Experts of a small language model.
Size: 20 layers, vocabulary 8192, 71.7M parameters.
Below are experts of layer 14 (counted from 0) of a mixture-of-experts language model. Rows are named router (the router's row for the expert), down (a neuron's output weights, with its number) and show model dimensions 0-79. Each number is 128 + 24 x the weight over its row's rms, rounded and kept within 0 to 255. Numbers have three digits each.
After each expert's rows: "raises" lists some tokens whose logits its average output raises strongly, later layers aside. This comes from a sample of Wikipedia text that the model never trained on.

# expert 27
router:121156111140094148143131156142129103113126145132160134096083138143172132168146115125138161133126112148166154138132102124079144075109126064162158123135136161142135096171112130125162160141126097143158139109101129108087117128177151148171131152
down3:127120121170163155133097170109102142139118152121090118091158133144126108135110113119127085113117115146114123141106122126156113139171143180125068144089132139167120103140130119151146141145133135145110168146071129158108121133160080117129140159
down4:153183141152175165139162135142158109133108125180150131121175112116117110115167144099137130129148122102133083133133148143083114105160102111105138159141119109123085128125112140117157115120149170140102155103158165078130115074140142133120156137
down5:155093129128162086085120167115119143148160140124124135133155191137116118121161133112111111124139149103137130134162093162124136171157132121152080138116105099132135143096132110145150102144133147145103118108141094125150179080128116161123130115
raises: " |", "\n", "."

# expert 18
router:140164095152100103175102139135111111112096118125104139134098128080126104085114116109110109113156126106125092116136145134067133153155138116125173132128117092119118134101084135163145096178135136144116107122147141096132126082113146121140152116
down0:122142080165122093117137134148140062159118111143109156096131121138175172114126141111128102147155163114129088123103088132158123107138125116153143138128098133102106124149131147112143117133122131133160142144101129119099142187096172143139140162
down1:142107101113164098134105149125124140122110126135101125145156073151155110165119138134112134155143172144065104134133118129104150142170137153158107149105116168137106147171120120118119135090108109124147137150111119093120113137115125111114095120
down2:084111112115134148112144123120126133096048119127162137156154155127127133114135142122147129132129145096150109099133107092122142150145165149120089145139104142120132121097105117156103132161183137135170103103145176092156148141089120138078119158
raises: ",", " (", ".", ";", ":", " "

# expert 22
router:159124158114164128148175107164127136127113149093116146126114140119140154135123119114153116132155090116114080109106193087127121111072124140079110116150125120145125153180116117131112159141108131099140171072129133121157089127104167127102100113
down3:127115111117125092153145152108121093160123106130179168187141095086133109115116153153123176140110097146166111109133129137113130122155141156108090126114157122153126108110118133133111148112153118091148151140120140143140129062137150162079173134
down4:131129095164147112108175137167124145150130140129120175111142088144125114117152110149097107124121141146163095126107150109151113142089157111120103153135101098155139116113153140139115134136150105087143158132138134101147097143080156130110134142
down5:126144104129134112142129091144105160178111129104099135150139098134144169100146130126091085099203156102119078180152139128150124131145103138105120134154109114132159093078110157137115132153123094130145126120173118117091139129148133117113121113
raises: ",", "es", "s", "g"

# expert 2
router:144112151130107140152151135189119114135128123098098133137122140169114065123160125169098174119138118130107165138135153108109105132147094088103095148119088175140081135131127166141100130095118110122083113112149150105143133167160081145174163120
down3:127115103146143133113103116156108128111148122125156145174117139146126118125150089093139101142137130117111121126158112081098116141148113124140114149107158119141126115171148144108122119102130078119139099116089105185071167103148123147138140083
down4:157143103146157098091128093093110110168122185135097112115128148125109130105161144090153126179169145106134097131124123100132104105137085100147106129108126079109098118131135133087121116128135149162091080139115116133117167170141105114123073146
down5:148124106109147096166138053107142151169102146116137151145140147164153142119089130103170122112146166139117132136099169108149062129102165126153126183117146114120117144130119118155136121129132116135126159150154129150152207154147105097100165116
raises: " which", " ", " a"

# expert 29
router:147073142140130140115151124152108165150171126109118117150141124124120139105153126137159140126090142180115135117178116118141146111135105116153128103146081134102106128140162139121118192129135118088154136132125148077099133145085143109095128132
down3:139103094142107143089123128112117132118127120081150113152184124118155158096084101146124114131129110117123125127119154125121085112142163120088087108101079133100125106115141147081129121146158165139116134149130093146128089090177118119150080106
down4:123133146111137154124138130132102082120112117128158126127119188154075108131109105152158122119151132101125111132127116131116114126164145146138115147128194109159135108133120106115105127148108156154121114115126119042121074147115123143126097148
down5:155123120133158118132147129087183132103139117173126150104095134159116110131085134119155149149122105148113149154125128090126142071094130150126124126131121135162122100129137130101151112142128123138139113076160154099151119140145126114161094118
raises: "-", " ", "|"

# expert 20
router:085115147146144121090110135169106151137128115135152121157122055127127096135117142149109125121091118137115152075148122154128112158136127149152102123143159113169128161094100096172102141139098140143108108139136130134134123138119180149096168103
down3:107101132151072146152123146104109114097132098116147104116155088095114095129078147140141132142145135130107068106137122100089162145153126129110128112132146085129134200107112103163094132103113145158082109136138123142121172116104148157096157120
down4:075144138116142147110117131125118135099133088116131151097161124156115121094124141131118136112139121123121103099123142123103131149147148089136160169102154093109109162088132112128134114125150115159126126162119123097133164153135101138128129146
down5:122118138153131104119114095097142113139146140116111086145123155126139193119176084117163068104130154102127112079127128137126138127119134109118149102159166140128150165136132127128136121110125149141122138107146112132124098150112119163122076119
raises: "0", "7", "2", "8", "9", "-"

# expert 4
router:135151139130120108147182171115110177110110118100156129125164148100082149134087145130140115133136156091085141159113123092136129164120117131088157095122149142129122107119181116157151110143151104108098145150123094099137133142153127139132121165
down3:099110108121131090141138109114162154120154106169122122124119164134125101165120133127104127145116162121144116104091146135122127120108122153170114138151133060113097156133104163100096133161138138076111133122157153118100136101098149125109115111
down4:143141140126105076146123092089146127128147129133154155107135114139164149174124137092128140116129115093118109124096130129120081169107117136126132062140143110137125101104103109142135120155116125118108136118174123192139153123088129109121176157
down5:104123135139122140103152095165122112128138152095149101134127147114126100127077128149120126101123157101148145101138108139172133117126125116141118160152140129118155127102068118092162100151136129157149113113141120155095124138132096120142103141
raises: "8", "9", "\n", " |"

# expert 19
router:119142131128116122088113113091149115149151155109104095079130138121141124142144154131164106131099143113166078153100112105122130132158120105132152112131124146083118103126144140116112118157128146137119095114165113141146140130121148092151074148
down0:117150120164129111077100114154101091116131122083148119092149099151121121153140121127180142094100117140155147195184140097149224097122110109111162129151094148124136117144098157107101140172162099136124111123136135128118119094116142139095149152
down1:113109094126098143150169137106123164128155117114136171111167148120106136167153113129133125163095121105141129140127151141149044132090173170134157144149137140166158117097168138169096121105118114164163157143107098082140142130090137093145098151
down2:125101099124131133147097115156117121110150110102146102175123085128124110136171169108089148083148176148116131112137143141130149150128117137190145181113130120123105159119106095139098121133133130158113120156140097150074168104159147142100121146
raises: ",", " in", " at", " and", ";", " from"